Experts of a small language model: a softmax router.
Below are experts of layer 9 (counted from 0) of a mixture-of-experts language model. Rows are named router (the router's row for the expert), gate (a neuron's input weights, with its number), up (a neuron's input weights, with its number), down (a neuron's output weights, with its number) and show model dimensions 0-191. Each number is 500 + 25 x the weight over its row's rms, rounded and kept within 0 to 999. Numbers have three digits each.
After each expert's rows: "gets" lists some tokens that make up at least twice as much of what it gets as of all text. This comes from a sample of Wikipedia text that the model never trained on. Tokens count by the router's weight.

# expert 27
router:523531492493541473478516476489514496479496505495520517480490524535499523505470494497464530457502477540477498566465486439500470527457502477512471530507483482494495502505522513460502491459496498505555492538507535517483527448479469528520504461520470485479518505502534534481454458488527494523505479500491461532510464505441453515524457516486509472498520533481487489491489549522501451472519499493484514463529503485464489496519502504518495502525505517517465512478486509469507505490482532483515505461523478498521478511494487540459539519444490526486549446486468472501510504457477476515
gate0:453475467503480449480473509483526490486482501508491452463476540490511484470481532518518503480526506486471485540475468494518484487480521491531502492485520482457479492513495503556503503477479472485498468495518531517532517496490459506469514473498543478520528473456470554504532478490502475523499525524532487531490478475477494436500482482475516516532429464505513505517512465491487531516515506510469452480485512474504459502474546509485525500494524492497468495474503462496524514493500447518545526506528526501501514535463500514558435500502516439486488502535508525494474484506525479500
up0:481542505484459504501536547490518526512544516538490474504511502516501487504526487466524489480511478521474509524469537494525518516504440534484500534539499525512454531492478518481467505481471502507487465498552515522464503463512473490509507528513543521528473502512442503472459546541458476520524457498487459477533501507494543507508464484485511531474496481476510514531488489495431485548480501486508490537479500468490509541498457545507512514481509458524472491481500520521499503468495514448492492480522475444527491522496439483492501513507509477529490506506491521539543520497485489508
down0:519517466462553495488504492530506516496533489526449542524458513497478448534497501469514505541480515488509517544480516464469478533546513487474477470520539475506498518525514534502514522469509517485479529479527535471509519486525497529508512461464516526506498505487496551534518513496537504463492457519508543497483490484495487473541511493486464522521496502532494457498469496479476478474472500492498530484520549481473491533517499564514542517502475496504515540505521478466452512517497509472524475508497496470489521527499562477529433529498490493488474466519539503495470485471510491534
gets: "\n", ".", ")", ":", ")\n", ".\n"

# expert 60
router:528542502522526479525484492502476485531548523526516499493531533469519511542505505512491506499505509487481521474510496493516484477505484476485519526513517462464480541470478468490513553473502528537511537479489510492472457511521524497521492517446515509515470465493489467508498526470504517531495467490525496512454525482514464448466492531516512446498495502539502480509530512518516525521509488510436470520526524498493507481481513465537482501445499459527476456506488562465552536480535495523476526486555528481512507512489508514487470468516506471524499533483484464527507545492541469510
gate0:466492508499487494521478486525489497508514507477427496492489529481488488479490524502483488473500517503508492542495489453507487459501486474462501552510503518480469503481469498518481541482474548470496495501483493486512479504491547497485478524521521498500471501497534455561480471498509512505509468448515451548484471485531483421486479497499469512511504471527467460473454469498505490518459479478467462523483532482526458484549477509505504520481541459519529484469520471501528483487501448529506477502507480492535506514482475513482506519518499446510473493491491546559521510475471498482
up0:456467481463493479489486531473499525477558484508522469446489516491534503490506498535480469540494476523510515518518541502500497498482497526481475545521517491513498499541552490560481526484498522464481497486464492499490442442493520535480502483535502482487520488509492499547478470508473496501469486472499508503465495511474485507498498500507461475496492506501517531475494488487487544515467519417482515465467524526486501461520513494536510510465523483540509494474476493520507555497482488570497502521471505578496511489489472532467492524478505468491503475481525497466534504480476514520
down0:506485490531492493540506500490497496500500522490492477509497520484485466494473540480521515566532511485504493500527471510553490485501510526471514478498485502489479466470515507493524479517495486485511506505478514539518537492404540540521483524530513555444483486503525517523471496496468500522510494521485503486505518504503524459478499492433552537544499476508469516519504525504489507551535478502523487516493492528494484499525493477491487482528452509474525502522513462512510493501533472521494548495498506511499493496516494514496472492516493488543475501491518548477571536432445470552
gets: " ", "20", "19", "–", " $", "18"

# expert 37
router:513511490482511506515517505548455454534490490530460525495466521497490485482521483508485512531486543529514515478498465476529508475479520487467519497536498471453476487505524516489497465522488536521524497451490519485484504473518555489557545538520505503509496476476485538524542534496519506480497546503545470535494514507483476526512541481506501488544502508492491477485545456500507481511534511514491486474522535498484538482486522488472490513504444502507471458527506495503538506555531490524459516450530482499441550477508489504512512481543511498480482499479496468535514532467526475525
gate0:498473492479497522486502518536512495495483504493472465475484525529462493479457491451466489480539489482476503526533452463514505481514501489547496560532523489493532507488506515495453502495467512539501433444528569518468534467496472488503489502522470514515520544494502504478490507485536532532502530507530471512479484539503532508475548524518482445500540537550525508512495499505504482527555491509498527493516484502529522478461502510517458485495530491526528515509530461498488485494520478536538496486518521468514501476473509478500495446495488488525527493473493475504463501475467524472
up0:449472509507503523494541519494544510471438504549468474449509512493487496506488522512478537542491459492543512500471495507507527543489502521474536525497492503500527474472486486524521532501483507498518512498521503473527521510467544484518507482477465495483507522524498528517484461497505445523535471508487516490481484503519485512479538537521507487487525479503513457466517519488517491526501488514550488531434541495522501556526514482479497502433487523529461513438491460504545513459552495459512518480473496542531498524505479471480497504500516475495471525532501500518511486476525512483
down0:527490519495495499490507517481501493503510520490507511481484513518544496501508518515504482494493513540487466492486540564472460491505467524475491471525490497502479528529511492479486517449506502485481480542526464496529469521500485446490451508486496543519456482509550485508483475538499517497531500527452516457439526455479524494505525495498455466474496500444461517497493509497538491483506504481504450517492465495488540480501507476473490494496498502465527480517531507522500539484498543478482454537465517477504510497461478500549494456488516476473449507479521571480450481517485487476
gets: "19", " ", "18", "20", ".", "17"

# expert 48
router:511473520472489530494519515476499515468500470487498490493492488511454520504502500476478483510547520460452566500451481499503475479520538468518511504476511536515516494501494473476509505481496497491552490483498494497548441463494527519517540539522542528461504528503458513510473525472457509492479461494477493468511489498533541479500520496486487478485496558483497470512520529510509524497543466490487561534526468513518517486470546537506476484478462480453459503514499509495477509530530518468464485502510493483550513504498493534488555526535519482484500525537517492518520508460522481534
gate0:516534485530455483534506497437532483483471478477493524514519475493512536498486510463525498530515503490476508501473476514512474524472500500490499492537442474511487487488516473455503472493491515509512482559495435486523512473530495491505494514485526486488508510506483515501477465481525491485534527514501505503463522495496500448465477542542485518505491505473498490511538462467505524543455480482537488519482474446482547509504539486513561526525535481452501492495518560533444514495498513517488541516510447482480497494472496523504474514474452466516534450486520498510506520494483483489
up0:522491475477497495480447529508474492504560517505458519501469473467536482494476502548483438518542485510500509495495491507504481467516530506505525549488538531477560509506500488521512489490508483515491497485484502489507430474515540504535494520511484513534483506440463487519494538486522459475479475491477509484531529525511549500454540522513499479511476526477498530486460496511501526461516476481501505507503505520522516464502524514499516511493506458488481494489524484546488496532506540491488497506504513457472504499515475509515480487474462568495497525485526544542549534434488499522
down0:543501527505507475485452489555488490521490506528469518526520526483508546487478486512536480498497490496515468455516514477485504503475479519480540517528503499491497470555526477542473511532500512508472516511513483474470537502427461495509507540522471490479479544495488506490516483505477470498463457529504549522492477535463483518486498524527481455480508486508499516537476511480493435513513511525522535451494499499494540502494490495500465516512466497570517461502498471533462495463487536480495510498502479514561483503531549513516518500508503493562509491458539509483501502492523495523
gets: "20", " ", "19", "–", "18", "."

# expert 64
router:545449551495496493497517513460501544529514496528515504555502515497462518503457485486516500487521484506503494496507553489523516483547465511529525493514521487518520500525549522528542498540478447524512519535489476508522510512495477518499534500514472475506541500500495540475491477469530460502500483477491470493492481531482542504497478466509514482551487486496511480528513501498525472479495507485477506521544485529520467537496483488557484494498504475529459464545536483484547519460538520532516486504489531487523494495519536502505514568479526549502516496443477481487511502531486552505
gate0:543522497464487507493469449499454498527514525532509491496476486505453500493485503477506525501498535456513444445518545492483517508463495494504524502504497539494515491532527494521505525505560522512492479465477477487538473472493471510446454475496554485498477497479474516501524510508532510457509499493548485531500501446539453527519518473492502525491463468498520498527500472534508479469502524516509537505524484500525490487508520463484521524508451535476526532523482499498543477459502474487517508549501499515525483519518493476466453486466546531487498488534488537515478469536513492496
up0:465498518528482459525491505505485522518505528480493508517503501537457467452494535461474479527462528568509492520500469524508559498525507524503510486513508554505470486491523552540502498525477485466530505501511487557506499529495474482505515472485491545481519495493549512526525502493468502516475496542476494491544474501527568507490506525487512470497545476532453484478498515521547535482527463494471511510476503501523498469518533513477472497470503468543491512488525521468503475544533536502492504506482511455524511492528461507461498503487497510505542480471499485502474527539507516543
down0:509505508478513491468488505545511501478485477478444486475485533468492499551529509482527488542494489518510499494474485493487500555472502525450476513468460493490494511506480464512467464505501516485505451539506490489467493504533422541520498490508486491536507502502510452480544515490478524482522526483465483501457492509485491416456477539497502457528546489470492499487505505485537492489480509510488515506475535494511528478453474523501469542498524482497490501504481483528477504509538497481482536469495547526473524501501509497543553478519429489496510461491480481505492499509522489533
gets: ",", " |", "-", ":", ".", "),"

# expert 76
router:518510467538492464499527475487479516471494524495525468525571493462466500462488504487484523485569483524533475530497499550469514462492508504501483473474536510487504513518508515458464485544501526503500546486509515510483467572462529505453483496542477492515504486505469486495481499537545479513441493474496483511492467536506514506483497483528507515528465508537483530486492535473468491465484474481535485471523526498488536495477521475533497524508500547528442503487436529465502526508503510470526512525501500473480519492505508509494477483460478472509483501461484523498525495506527483495
gate0:514513534564502490476504517487470512476462469499488487470470488461505506526509480526505497463500532460477491503483529508522527535490558508516522545461520534513490483522481460532446482507480544503502476463495522507452502527501555516518491509516531541536513544513544547517481492477464504501552483503507518484452472513491492494537491504501495481489484438497469539519494482523522520492498494503547453533513508499543463489511530542510491513495511502423516456471522487488505484492500513501485495466528512504508475493481491479492466501529524464500498549514522516505524515522514503467
up0:512507516542507518506515520520516470528515476538485480507480541481505486509512501516492550496479530501512514498541465498465524531491511512507529490529502436513498534484500515484447497490502490482509482490506504521476499503508489535501461526460525450460520487500493467504518485518494489535524473518499522488548480497471514474487524462499449489483462465509483485495541543473439509509479489476458481518521538472486507496516477496480494481530468473535491554467518549516529499497502500525480513500474475503562529584551480495520538541493524512497473500454519516511483518495471531485
down0:538489533492495521491492563509470471508499537505478496501472468456489500513485446486472451508511472469512492503491461495497482479473504541454491498541490502468465519501488546493493508532509480464448488517465515483512470522502477461514486499511506508432473525502481455503509491487517487468487483489506517534504500527499533513511536505518525519453561501485518487527509481498472542479527508489520537514528449498536502455480503465509508441511538516474513516487510501535521496531549464561511499520523512486468489508489489451502502490476529542520498532499504474482545527489520516512
gets: " |", ":", " May", " August", " October", " March"

# expert 55
router:457456491493454535527493498522459505479540491531520479513466531478477490441475467554526494507530473501489519537456516506507505466530476496495527536519497496505515509514506518492546466507483494474509515562464512504513474523481523499492514509536488452486531496534477537471483538533483486467511475495490494516499501480506471507486511503530501486522529481513468538528512498540525473495477535490476493546537461454512458521521495490504440480513514460552449491498499497494515510459515483558539503488501501530514502535497521494514496528518478463502524491488532477523495466524532494518
gate0:519480484498513472511516483515532479533526516530497532524531501471480460510527482508498463548514473484513480484505473536469517477480501477438506439484570478530499512484508499480485547509515527501478516520509490454453494495497522514446498487449484478483511479487496516536483529523495542509535472512486477534446445489493440456511499451533514495517466485483519532523548476511509475518483473495512490495446521479503494543504523510479507487492493503503516500494487529514518512505466489546512516481531513466501514488549509506505490480500444537533537500529498518499510475478532524499
up0:488514540524495522520470538489500493448496454536506447503529504522504497495493485510495466499493489484525495511528503508445540518529490476516438493530499443483535479494494499474528484492478485486454491522493521472508514508443510550486477505513519483519509449474483489500463468480511499509489486498480468512476460497463465480510521515502505524472546518503533571515493521487439533511522511497479498474509491482578526534444472515501519506461510515499515520487497522526455474478481474546492511485504518490526473476471457506470489531505496487507478494506483501509455506495479546507
down0:502488507544475522522537496478548504483493503476493488463481569493480523538486502537500484520527455469510466499483535503477490496523552500504514508491545513518522516477498450527505515496479485469522514490487514488547482484538480474454491488489528454508512488486505449507544491540484469534540501481480475525468503506468526533531470490467509494530481452487497478491514516498556492441483510509530491470453473481539484468481533509509502532502457488534503510535459536532497496523506463537483493525482510513494538553485536486482514518522468525513516497489496505510502506494495456528
gets: ",", ".", ".\n\n", "),", "==\n", ":"

# expert 75
router:502475504503475476480531523466494517539491529494518488500520532469554525469500464496522509499539520501477502508524496500513486546490504495514511512536478520469473513497513505474524548485498487466480488487501480510540500500492466512501508531463483499477459495490490472518475472555494506529485497444514498490452520495470450521506529502424473483510531509459549529511465501513511517501440481519482514557538476541518520453544494474450474501499536484530472483480458522497503529517502548504509519523494522484511514478551513456511491526511460526493476537510472488512496531507477503502
gate0:505548504520485494480464538486526494536501515484522492531466491505518492506491485474529473524576498512523519504530503499489465473528491540456511503456484511501525491499474500510518464508477465525487469516491493529480529515484501531504499466514476477469518456496486498512522510511488478539521503459535540503529501479471475541531548505477509511523498470441507496519480493519468492510543531480432481478529484479490503510567493522450481502486509511481485471465485502507482542499521502501501465494482506514418510495513458476476523470499460500516474491577523478496510492476511484506
up0:505504487479552477511477494514487537489519557460515483521501479513486523510470495502461517524457495502481527497563533472541466483486451518480486449459506500529529486516482493517504514500482486495509512516500461504530480512519483530518478504519502538504529483492499480477511455493586484501488511541479444490472493515512487458516455478508473538443537438515507491507539521538486516506510486462520517515519508525499484477513452510539515514511517503557501488521525472515475482518482487530472522521485524522475493477493483541500513483501503548495477496469479485543511478520483503469
down0:543493488498532477521470510541496495497491510455511514483549486545502527426501492501536514510532504495530522495517496504496555493519469493487506474496507501496482508522493502456553497497510508492547522471488502492497496469464508512496528492522486469493491534551522507523527514471503502500524506505523526436493395499503449518475521473508517523513521524502505517492483521505489463480564558489504525495525476496449514528489537529510493522482539502479491473484491529474480492483533492474463503507502463475488536510511518487472466475495561477474543484518485535527504497484516497502
gets: "==", " |\n", ".\n\n", "-", "===", "\n"